config.toml
n_experts = 40
experts_per_token = 1
d_expert = 320
normalize_top_k = false
balance_loss = 0.00436
router_z_loss = 0.0001
lr_router = 0.00235
steps = 2897
Below are experts of layer 7 (counted from 0) of a mixture-of-experts language model. Rows are named router (the router's row for the expert), gate (a neuron's input weights, with its number), up (a neuron's input weights, with its number), down (a neuron's output weights, with its number) and show model dimensions 0-191. Each number is 50 + 15 x the weight over its row's rms, rounded and kept within 0 to 99.
Before each expert's rows: a language model's description of what the expert responds to; "gets" lists some tokens that make up at least twice as much of what it gets as of all text. This comes from a sample of Wikipedia text that the model never trained on. Tokens count by the router's weight.

# expert 22
Description: Digits in numbers. Single digits inside numbers such as coordinates, decimals, scores, times and statistics, especially after a decimal point, as in 38.157 or 3:00.
gets: "0", "5", "3", "6", "4", " "
router:79 70 55 72 59 70 13 54 48 53 63 71 64 59 47 68 39 54 39 46 74 53 33 57 69 43 48 58 43 67 51 53 71 38 33 48 45 76 40 53 32 71 29 74 53 46 45 40 55 45 83 64 39 44 49 33 52 53 55 68 67 54 47 40 74 57 46 69 52 42 48 64 38 65 37 67 60 48 51 67 53 46 53 46 49 00 64 37 46 48 48 60 35 56 62 48 24 58 49 61 45 38 24 52 51 42 56 41 32 22 80 54 27 27 17 39 61 47 43 09 09 26 59 54 48 56 01 46 20 77 52 57 48 65 92 50 49 56 41 51 53 58 65 42 37 57 42 54 67 36 49 34 57 42 32 43 57 51 42 61 64 33 63 65 53 38 61 49 58 55 45 64 54 46 46 54 49 43 35 53 81 25 39 68 58 56 49 46 44 60 76 64
gate1:43 57 62 52 74 57 26 68 32 53 24 45 62 47 73 68 41 79 93 55 57 49 46 45 41 81 59 26 55 34 57 45 37 55 40 69 70 50 67 62 68 89 34 67 76 60 38 31 65 69 62 56 59 46 40 57 31 59 49 51 53 47 57 46 60 36 51 54 22 38 67 37 63 37 30 65 42 64 49 56 54 67 72 36 43 59 57 64 34 64 39 58 41 46 65 46 64 80 42 26 62 66 31 58 61 61 57 22 21 15 50 45 66 32 66 34 18 45 37 59 57 51 71 38 44 33 32 47 54 54 59 42 53 27 65 61 37 49 68 65 58 55 58 33 56 52 61 35 34 26 42 41 19 45 51 60 41 57 61 47 60 65 24 63 32 42 52 73 54 37 40 69 66 46 41 32 71 63 24 55 67 33 56 73 59 41 21 38 61 45 55 21
up1:58 35 65 65 55 67 26 47 43 53 24 43 53 30 46 56 55 33 36 70 36 44 37 55 40 48 59 60 46 49 30 32 40 60 69 70 72 45 60 72 77 64 39 64 73 70 50 54 56 44 30 48 32 34 60 64 40 63 56 91 65 20 64 42 41 67 60 38 39 44 54 36 45 52 55 26 35 55 65 59 58 38 78 30 17 74 63 74 40 49 41 50 35 97 71 40 32 66 42 45 55 51 49 47 71 56 47 28 50 49 37 30 70 49 48 27 64 25 57 32 56 45 67 37 11 54 34 25 54 62 59 66 36 54 46 41 55 38 78 56 55 63 49 60 52 55 30 39 08 59 37 35 26 63 51 39 34 65 64 44 67 40 35 67 40 49 39 52 82 70 44 29 36 49 56 28 61 60 43 67 46 53 64 57 59 46 27 48 51 35 61 27
down1:50 48 87 42 71 36 49 73 76 63 24 43 41 69 77 35 60 69 65 61 53 73 49 39 67 19 51 51 29 37 44 37 28 55 49 33 28 45 76 60 66 44 33 44 55 57 25 52 73 45 52 62 45 41 34 52 31 64 50 32 47 40 69 35 70 68 60 49 79 37 54 65 70 85 79 24 37 69 65 51 46 40 50 67 65 53 41 64 63 51 46 83 61 56 62 54 46 52 46 29 50 44 55 39 39 46 56 25 52 54 60 68 71 75 45 28 51 22 42 30 58 44 47 54 42 23 53 32 54 64 59 63 23 59 51 41 61 76 33 37 47 32 23 57 40 53 74 75 69 32 59 59 70 39 62 43 42 48 82 62 46 22 34 48 37 71 51 70 58 50 57 21 39 61 33 40 56 63 49 47 49 68 52 45 47 46 57 33 57 53 32 24
gate2:47 41 37 55 65 86 63 61 48 56 54 37 43 41 36 17 35 31 44 56 37 53 45 47 73 73 29 13 43 36 51 47 39 45 49 21 50 50 36 81 56 38 48 36 21 41 50 39 30 66 65 36 66 30 67 37 53 22 44 41 46 46 22 14 49 72 53 61 50 80 56 36 72 71 42 43 08 39 48 41 66 58 65 53 67 73 53 53 49 74 69 37 48 33 76 31 31 49 66 44 41 45 34 37 54 56 44 34 06 41 63 65 55 72 78 52 65 51 61 53 50 30 23 42 70 61 50 50 54 09 29 52 51 49 35 41 70 53 30 45 39 58 40 22 64 54 37 63 37 39 35 66 60 55 45 37 44 45 52 43 68 50 56 37 46 49 54 40 52 42 54 53 52 70 69 48 42 51 68 61 60 69 29 25 26 49 58 43 60 55 37 38
up2:50 45 51 56 39 47 37 54 38 33 65 57 55 37 63 46 50 77 70 53 35 43 19 27 57 25 74 39 41 22 43 58 44 35 34 51 32 45 39 58 42 38 47 57 43 43 27 57 26 60 34 53 43 45 56 33 37 45 79 49 68 27 71 29 56 55 48 32 58 76 62 19 78 71 61 40 34 34 68 50 49 67 66 54 64 48 64 53 59 54 55 51 47 38 46 46 53 40 61 43 49 48 49 54 52 53 64 47 19 49 48 51 55 76 71 35 47 90 61 39 39 29 38 55 81 53 67 42 62 28 32 61 30 54 59 42 69 42 55 58 27 30 27 32 57 69 42 59 66 36 36 47 44 21 60 59 46 54 37 41 48 51 40 30 34 47 66 58 40 38 02 75 28 58 82 61 59 20 65 54 65 99 25 50 43 44 26 46 35 59 44 44
down2:63 65 71 56 37 75 47 61 34 66 57 40 38 55 48 52 75 68 29 42 63 52 79 54 45 19 41 66 62 64 75 59 24 50 34 28 62 41 48 51 34 88 21 49 46 66 52 08 49 56 42 45 41 54 09 83 48 28 50 63 60 67 49 38 43 58 32 27 56 39 38 36 33 38 48 46 39 77 41 76 50 64 29 47 41 33 47 80 66 23 75 60 30 50 69 58 71 45 64 47 30 39 52 57 66 37 52 53 49 44 61 51 59 35 34 53 92 55 43 33 74 60 53 93 51 33 54 58 45 44 60 48 59 42 40 48 58 65 51 64 25 46 69 62 53 65 41 20 49 73 65 61 52 67 48 51 41 52 66 55 31 68 37 53 45 62 54 55 35 68 30 45 65 44 34 49 28 42 35 61 59 51 53 66 68 55 52 47 66 46 72 55
gate3:54 62 47 37 54 45 32 42 34 17 62 43 31 53 76 33 63 27 69 49 56 66 60 45 51 72 48 46 76 52 82 36 39 41 40 46 47 75 20 61 75 43 67 51 44 42 70 62 49 24 72 44 48 65 39 50 37 47 48 47 66 52 62 35 43 56 41 65 42 56 49 56 57 43 55 61 40 63 60 71 58 45 56 26 38 77 33 43 77 43 50 44 40 46 72 35 73 51 58 35 37 58 30 48 43 53 74 35 58 51 38 40 32 55 68 23 58 61 20 66 76 20 45 54 73 60 53 90 84 67 60 43 56 58 51 66 66 31 34 54 78 20 67 36 49 52 40 34 49 51 57 61 35 87 42 59 46 49 53 50 41 71 47 42 53 33 73 52 58 33 40 65 50 21 52 27 76 39 58 68 85 50 42 44 53 30 58 47 86 31 43 45
up3:57 45 62 79 38 47 52 52 82 56 48 50 43 52 38 60 86 42 42 19 73 55 47 41 49 43 37 43 67 14 24 39 47 65 53 86 33 49 68 56 37 50 45 39 53 44 50 36 49 67 36 35 48 33 62 65 60 71 68 75 34 42 47 72 52 47 71 24 43 50 32 46 71 46 54 56 57 52 50 19 50 80 78 40 23 52 63 50 33 43 47 63 46 63 39 44 53 60 38 35 54 28 60 49 40 54 45 43 51 39 32 32 53 42 63 43 51 60 56 55 31 50 46 54 50 54 87 51 19 81 15 35 10 50 38 37 53 55 46 37 32 50 38 52 51 60 36 63 53 48 59 48 68 42 51 56 24 50 60 36 55 33 00 71 45 66 31 53 75 58 43 60 75 59 29 46 59 74 38 60 37 47 47 53 57 74 53 52 16 37 63 27
down3:10 43 68 42 61 75 34 81 56 37 77 60 47 48 16 54 42 33 52 41 25 47 60 15 53 37 39 53 70 76 61 27 58 51 33 17 43 62 39 26 69 65 73 52 32 36 64 52 66 49 52 44 62 56 57 30 77 50 52 54 67 66 63 49 77 46 54 41 84 41 22 79 60 34 53 62 36 48 59 69 33 34 66 40 37 67 52 70 69 51 20 60 46 38 46 27 52 35 58 39 68 47 46 65 56 76 50 31 65 12 62 47 45 80 66 52 27 46 52 32 46 62 58 38 69 51 70 62 51 62 36 50 50 60 37 28 63 41 30 44 58 21 52 53 53 62 52 53 39 27 60 50 70 61 53 61 53 76 54 69 56 49 41 60 56 39 54 47 52 75 57 39 51 29 42 52 50 40 32 39 29 63 68 63 26 33 63 44 61 39 61 43

# expert 10
Description: Foreign names, misc fragments. Pieces of foreign and non-English names, scripts and numbers in lists and tables, such as Alger-ia, har-ringi, Arabic and Thai letters, vote counts.
gets: "8", " =", "),", "I", " as", " Be"
router:67 44 59 69 55 68 26 40 64 38 66 69 66 65 66 63 58 55 38 48 67 84 21 62 66 43 59 19 60 60 73 68 59 37 43 68 63 62 34 47 48 51 49 58 59 50 47 41 65 49 49 77 33 73 40 41 74 50 69 65 73 26 29 53 44 54 31 62 49 56 54 48 31 64 30 71 73 71 44 62 70 53 46 28 71 32 58 31 41 40 28 66 30 71 63 36 40 75 52 31 31 45 45 31 76 44 76 29 32 33 70 62 47 35 32 39 49 61 20 34 30 34 63 68 60 61 41 31 35 57 55 54 40 47 76 54 24 42 40 59 36 62 74 45 50 49 34 43 77 51 58 46 55 33 29 46 33 31 36 36 64 43 66 62 54 35 73 39 29 57 66 55 33 58 63 41 33 56 23 41 51 39 34 61 18 50 54 43 31 53 63 57
gate0:68 62 35 67 46 46 27 43 64 42 48 47 72 60 64 45 40 77 70 57 59 47 60 24 41 51 68 65 78 50 21 47 69 44 21 73 23 62 59 52 47 36 39 33 51 59 57 76 32 57 21 61 48 60 33 41 41 60 68 61 88 54 55 43 63 74 27 62 54 50 38 82 32 41 55 54 59 83 54 64 50 60 64 30 73 48 49 54 45 48 50 64 47 36 70 44 44 56 45 76 29 62 26 33 40 37 47 43 66 58 41 59 61 16 40 27 58 53 46 41 68 45 49 53 58 67 54 73 43 55 48 56 59 83 46 30 45 42 24 31 80 65 58 57 68 43 48 37 76 27 67 38 43 44 72 39 29 44 63 40 61 44 52 38 58 44 65 25 73 45 54 54 94 26 34 34 49 71 47 39 50 23 75 45 68 46 37 53 44 45 58 51
up0:50 49 53 27 52 39 52 39 60 53 63 36 50 22 45 72 50 50 59 60 58 69 64 31 61 44 47 47 62 61 54 43 79 54 32 60 54 49 57 26 87 16 43 49 37 53 71 42 47 55 34 66 25 24 56 50 52 34 60 62 83 42 74 34 45 60 65 60 26 69 59 28 72 34 72 48 66 52 43 61 53 36 25 55 41 86 52 68 56 64 26 63 56 86 61 56 25 48 72 51 26 28 48 49 51 62 52 48 47 58 39 45 52 48 58 69 57 59 63 38 65 75 40 31 46 70 65 43 61 34 67 57 74 45 06 48 56 50 41 72 43 55 45 45 48 56 31 70 48 68 37 41 63 10 50 42 47 57 70 47 36 27 62 38 19 37 71 56 49 69 39 51 32 26 67 20 60 73 52 37 50 54 32 49 41 52 35 50 44 21 66 47
down0:44 68 39 78 67 45 53 56 37 44 26 45 31 56 43 46 54 60 69 19 43 63 38 55 33 72 68 56 31 43 34 69 62 48 54 51 50 45 35 58 51 44 39 50 56 48 69 61 69 55 66 40 70 57 39 59 60 52 67 30 33 34 57 30 27 41 79 38 43 31 46 45 61 75 47 24 41 46 63 46 48 16 50 99 59 35 64 50 62 45 47 13 60 41 29 61 55 55 50 65 43 55 73 63 30 32 39 60 59 48 72 55 53 77 39 65 71 55 56 38 53 64 44 33 68 55 48 86 65 50 53 56 44 44 70 53 56 48 74 71 49 33 63 52 55 68 74 66 30 44 35 37 34 48 49 45 59 64 36 60 56 44 38 48 63 44 25 58 30 41 48 38 30 64 74 59 83 30 57 33 52 57 39 36 53 26 86 48 47 06 33 80
gate1:26 37 21 67 61 39 59 53 36 51 53 56 86 50 60 59 60 68 77 63 68 66 72 78 18 50 56 62 44 49 47 46 44 51 65 61 66 41 38 37 56 58 65 68 52 33 66 56 29 61 13 39 08 77 52 49 45 66 52 55 46 52 46 18 65 69 65 61 60 31 68 41 37 62 55 61 53 40 52 50 46 62 57 51 68 39 26 37 66 53 43 53 46 40 36 55 53 71 35 36 34 51 51 66 50 69 64 81 70 43 84 24 16 38 60 41 82 64 54 38 61 46 73 10 30 62 31 45 51 73 60 72 62 55 45 65 53 35 61 59 63 66 52 64 29 39 28 44 23 29 70 30 50 46 48 55 55 47 43 55 57 24 48 57 36 43 44 33 53 41 53 74 29 40 67 38 63 41 46 43 60 35 78 61 46 34 34 55 51 58 56 54
up1:20 27 34 53 64 48 62 66 54 60 73 43 50 71 83 62 48 46 64 50 40 47 68 77 56 53 26 47 46 76 75 52 35 48 41 47 74 32 03 25 56 51 55 40 58 44 64 51 44 41 49 35 34 66 58 35 44 25 63 61 57 46 37 42 39 60 55 53 60 39 64 59 31 59 34 36 48 59 47 39 46 39 47 57 54 38 44 56 49 65 74 68 66 48 71 60 47 44 31 64 74 21 58 61 50 64 26 66 41 32 63 33 77 41 33 60 76 31 28 67 55 36 63 50 34 43 43 29 75 52 57 52 56 48 49 29 37 46 57 59 36 56 53 44 37 27 35 36 38 64 65 66 45 13 65 59 26 79 65 36 54 30 67 53 55 56 64 43 33 38 41 52 26 48 41 15 65 62 47 22 38 64 25 31 37 53 30 45 47 06 40 63
down1:29 64 42 61 59 64 57 89 44 80 39 85 44 45 52 41 46 46 70 37 44 62 68 30 44 40 47 48 40 39 30 55 61 43 51 73 31 41 67 56 52 64 57 48 33 66 68 53 51 35 82 75 89 58 60 57 69 58 43 46 53 77 50 48 35 75 43 73 41 29 46 44 56 36 33 40 73 34 42 76 67 43 62 48 31 74 34 62 47 39 44 74 40 61 45 53 40 32 53 69 40 36 40 44 59 44 30 51 56 53 37 56 35 38 68 50 46 39 69 52 76 48 64 48 66 40 64 37 34 41 40 30 27 71 34 30 60 53 72 71 36 50 44 48 72 31 42 49 55 51 36 18 48 67 56 59 80 27 56 72 50 50 61 11 72 43 77 55 45 24 56 52 69 21 37 37 42 38 43 43 50 31 40 32 73 24 65 60 42 41 54 27
gate2:55 39 35 55 63 55 74 45 70 57 64 54 70 54 42 34 60 52 40 72 61 39 70 43 75 11 37 40 54 70 44 42 29 50 69 57 44 39 56 72 35 60 36 56 43 51 50 62 61 51 71 41 69 49 55 57 74 31 35 50 56 40 20 61 65 59 33 38 41 52 61 42 34 59 34 46 63 39 39 52 47 46 58 63 52 54 11 54 49 54 53 59 26 45 23 64 48 20 58 75 65 55 27 51 28 22 39 50 39 39 45 53 63 77 40 52 31 16 75 39 68 47 63 70 50 75 31 74 62 58 50 37 47 87 56 70 30 65 61 58 44 48 58 55 25 72 38 17 60 56 56 40 37 41 33 63 60 47 50 42 64 59 38 71 34 51 35 67 38 25 36 61 52 36 52 29 65 28 29 41 26 39 60 47 76 23 39 72 33 77 39 71
up2:56 45 26 52 45 60 74 99 56 50 57 33 50 07 52 24 51 69 38 52 59 51 61 43 74 56 38 56 28 61 53 55 50 85 66 45 88 68 47 49 57 46 46 63 52 43 50 82 35 48 36 46 65 57 52 53 65 43 58 55 47 29 47 72 34 46 63 62 24 54 53 41 46 28 38 57 64 57 81 30 50 29 56 70 77 54 54 88 43 43 72 23 69 72 55 64 55 65 55 67 45 60 48 46 54 43 56 23 33 34 52 61 40 30 62 47 51 59 57 99 57 65 50 50 43 59 49 80 63 83 53 56 57 77 50 59 45 57 48 41 39 62 42 32 53 35 43 43 68 62 44 54 37 40 64 70 61 44 49 66 59 58 75 59 57 42 75 42 44 50 37 62 55 72 54 20 40 55 47 42 49 26 50 16 55 58 59 32 52 65 55 40
down2:37 34 25 37 31 43 80 68 66 53 42 31 40 52 66 67 51 69 50 26 66 58 33 52 46 47 52 25 57 45 47 63 53 51 73 48 28 47 58 58 39 69 64 37 34 61 51 55 67 22 47 53 53 64 57 58 44 33 58 44 42 51 43 59 18 51 16 49 46 66 66 69 69 67 61 48 32 46 56 56 63 37 60 65 57 32 66 71 50 51 15 55 85 54 55 68 62 35 52 48 40 37 40 34 45 35 78 52 66 29 11 24 39 46 72 54 46 57 61 39 39 40 38 52 46 42 57 37 90 59 15 52 60 67 56 55 45 44 92 39 37 26 41 28 31 62 50 35 26 59 45 38 44 37 61 38 41 43 68 57 63 70 32 33 57 17 57 70 40 30 51 55 63 73 53 47 55 40 66 64 34 43 57 65 32 26 63 78 47 43 24 49

# expert 17
Description: Digits in numbers. Individual digits inside years and other numbers, especially the third digit of years in tables and dates, such as 2016, 1972, 1820.
gets: "1", "9", "0", "2", "8", "7"
router:70 43 64 58 53 65 28 44 65 37 80 82 58 66 55 59 45 60 38 54 79 54 33 56 73 29 64 47 62 71 74 52 58 30 57 76 49 90 52 43 42 54 59 48 67 46 66 22 46 45 77 62 63 60 59 55 56 51 56 76 69 25 43 53 69 78 33 55 39 49 45 47 37 57 43 58 50 58 59 57 71 51 53 54 60 06 61 45 50 03 41 47 41 64 53 43 26 57 45 45 33 33 44 29 48 47 63 37 39 39 88 52 46 33 27 50 57 43 37 03 00 44 64 68 64 45 53 40 31 80 57 56 41 53 72 41 33 61 39 64 33 58 68 54 39 67 42 51 63 38 46 26 37 44 49 49 39 39 36 42 68 56 55 60 52 28 65 29 50 51 69 44 57 66 55 38 37 43 48 46 50 31 51 60 52 36 48 56 52 49 61 53
gate1:80 30 29 57 41 41 59 68 37 72 32 29 40 35 65 27 47 55 82 40 28 62 68 55 50 56 71 50 69 29 46 56 94 53 50 61 40 42 65 67 47 75 55 40 67 42 60 30 53 43 38 72 47 80 71 45 70 63 54 24 69 58 58 49 50 49 55 62 53 40 55 59 54 50 46 49 36 68 32 59 28 56 39 45 51 53 45 55 20 51 36 63 39 67 39 44 62 68 44 48 58 56 11 51 69 44 17 72 44 60 47 60 07 61 63 65 60 32 54 74 48 41 35 50 77 59 41 49 71 53 82 48 39 49 56 58 33 50 73 46 33 72 69 76 47 66 59 42 57 87 32 41 36 35 33 58 54 55 61 52 47 44 53 14 41 65 54 38 62 27 48 67 25 60 43 59 34 49 66 45 29 46 35 41 30 33 66 64 53 57 45 38
up1:87 33 24 40 31 48 56 63 36 48 31 43 23 49 68 51 38 62 70 66 42 38 51 48 40 22 81 48 94 29 56 70 52 47 59 39 32 58 46 54 59 64 59 50 84 48 34 22 63 27 26 50 25 45 55 69 59 57 71 30 37 70 53 53 67 58 50 52 64 43 23 60 55 46 57 37 59 82 36 58 38 53 42 33 61 43 38 44 33 44 34 81 62 40 56 51 63 52 46 48 43 45 25 33 65 46 30 52 55 74 55 62 38 76 43 71 56 51 49 61 48 61 41 47 54 32 64 36 61 52 63 27 61 35 62 67 28 34 79 41 66 63 55 82 42 64 56 69 46 89 27 67 64 54 20 48 62 38 55 49 35 73 80 47 46 48 48 49 67 28 49 50 33 63 60 46 48 52 54 65 44 18 40 35 38 45 56 63 46 72 57 50
down1:51 53 40 59 74 36 69 48 46 44 31 33 11 43 89 24 72 29 41 57 44 29 51 15 60 70 02 55 37 48 54 29 55 42 29 57 33 45 65 47 45 52 50 59 71 77 38 67 37 28 83 74 36 22 53 75 48 70 58 57 22 31 65 51 29 37 44 31 38 23 49 54 62 47 58 56 52 51 49 28 58 34 72 55 32 12 49 38 67 53 14 43 52 57 29 64 61 41 28 44 73 49 49 37 48 59 58 52 69 50 53 55 64 66 41 48 43 65 46 41 48 79 44 77 50 31 28 53 80 50 55 42 48 44 44 64 64 51 51 59 57 47 48 64 55 37 62 38 42 55 75 64 57 32 70 47 45 50 65 34 54 39 53 53 53 47 70 56 37 33 44 61 48 40 22 56 51 57 42 34 26 42 42 54 64 49 52 39 35 41 27 75
gate2:06 42 43 37 82 27 66 64 51 49 35 61 50 70 64 53 53 52 70 36 38 72 33 54 65 69 41 54 37 43 34 31 37 36 18 39 61 42 38 74 49 56 65 34 40 22 51 48 08 63 82 49 56 32 37 23 38 55 67 45 40 72 40 65 56 41 32 37 52 36 37 66 78 38 44 45 31 78 55 49 61 59 70 54 76 53 47 40 30 49 31 69 59 59 56 34 55 82 37 34 45 51 35 49 39 64 38 50 50 34 29 60 77 55 36 32 46 52 43 27 61 54 32 38 41 61 42 47 50 36 66 49 56 32 49 42 31 59 38 49 67 31 49 23 56 67 49 60 37 75 35 52 41 65 68 38 49 52 45 51 35 65 27 60 62 41 32 86 49 51 38 65 21 70 71 40 33 82 65 56 79 47 40 52 36 52 44 73 50 54 42 45
up2:67 70 34 44 22 56 48 35 77 43 67 17 44 52 28 55 44 58 40 53 55 19 67 36 35 37 58 32 76 47 59 67 53 51 65 73 45 69 60 55 46 39 50 58 80 61 57 66 86 28 50 63 45 60 63 68 58 45 39 54 44 34 46 24 39 75 68 50 49 54 60 45 37 58 77 85 50 02 57 36 44 50 54 53 31 29 56 54 74 42 45 19 58 32 46 25 50 50 72 56 62 41 52 61 45 62 60 62 66 42 60 20 41 36 55 77 34 37 60 71 41 36 73 69 64 37 43 64 69 58 35 69 57 55 54 46 67 54 43 42 48 74 56 67 64 34 53 46 82 30 63 53 53 21 33 68 29 45 65 67 60 49 59 54 49 60 75 22 44 59 56 38 70 24 32 56 65 44 47 44 25 47 48 58 64 64 40 42 48 45 29 49
down2:65 37 48 53 43 57 66 63 53 55 69 49 57 24 61 73 39 59 55 37 49 23 43 68 59 61 71 47 39 69 60 61 35 65 68 64 61 20 42 42 53 71 71 57 60 59 45 48 32 60 63 82 95 39 63 50 53 46 39 19 52 41 48 57 34 75 62 74 34 81 55 39 39 33 54 51 73 47 65 57 71 60 45 59 75 59 47 65 47 78 56 43 65 27 61 35 37 47 73 32 79 39 89 60 58 50 75 44 48 54 58 33 40 43 40 49 47 20 47 67 33 61 64 66 58 83 60 77 42 47 44 55 44 19 69 45 31 61 60 41 52 80 47 66 43 81 62 15 54 48 40 56 26 64 41 52 43 41 20 69 59 52 31 41 15 45 63 51 53 54 70 46 35 45 48 40 37 44 40 52 66 51 58 62 52 41 58 49 50 49 46 73
gate3:44 56 24 56 34 51 25 32 44 13 15 40 29 48 55 55 37 40 22 53 41 43 55 32 53 52 56 28 41 35 55 33 52 57 59 45 37 54 23 54 34 71 85 40 69 44 52 51 88 47 76 54 40 64 81 61 63 58 44 27 17 23 66 20 49 52 72 51 59 62 77 67 55 55 48 48 57 51 27 90 52 32 66 56 61 40 63 36 43 50 55 57 37 77 68 37 47 44 53 24 60 48 55 64 41 44 44 58 62 40 64 65 59 44 50 65 62 50 66 69 47 35 52 50 43 40 53 63 58 49 37 47 61 35 67 65 38 55 45 48 51 42 33 47 25 28 47 57 80 67 46 37 49 75 62 51 43 37 32 38 46 77 44 56 37 85 41 50 53 51 64 35 33 65 52 60 53 69 41 71 47 58 50 47 99 56 67 33 56 28 46 68
up3:63 43 27 58 78 46 47 47 61 74 39 58 49 46 60 17 71 42 44 08 49 24 45 44 26 65 39 58 28 47 51 52 38 73 42 33 36 50 32 68 39 47 32 14 47 23 75 52 49 45 47 58 27 31 51 56 62 48 57 38 68 68 55 51 44 64 80 60 61 44 51 40 61 32 43 80 35 48 46 41 20 60 36 28 60 20 57 61 26 37 48 59 59 65 31 39 62 48 39 43 32 37 30 29 49 45 48 48 57 33 34 44 39 66 57 38 51 55 27 48 44 50 52 53 34 47 36 74 30 50 38 43 50 30 35 41 51 53 38 41 55 44 37 69 58 78 54 45 42 37 53 63 67 56 74 47 64 77 52 33 36 17 28 64 55 36 47 32 35 39 97 58 49 67 51 66 55 49 30 65 73 50 51 49 35 18 64 71 45 60 82 35
down3:44 74 40 16 86 75 41 34 52 61 66 37 57 39 61 28 61 59 37 50 76 56 58 63 38 56 36 37 55 55 44 34 65 32 60 80 56 34 33 35 19 61 70 25 53 23 75 63 60 24 26 45 25 42 69 67 37 36 55 38 81 56 57 58 37 63 47 42 55 41 39 69 84 58 53 49 60 37 35 44 55 46 56 38 73 51 70 62 50 57 67 42 39 44 67 59 66 69 48 38 36 66 32 45 63 48 31 40 54 86 73 47 50 48 48 50 40 74 68 62 53 57 39 42 56 49 45 41 80 34 37 56 99 34 76 62 39 61 58 67 44 77 33 59 66 70 61 58 53 71 32 66 54 46 51 49 67 54 50 52 26 53 57 37 31 59 49 65 47 38 57 51 52 39 64 63 56 38 45 37 46 47 58 68 43 28 80 46 52 59 64 72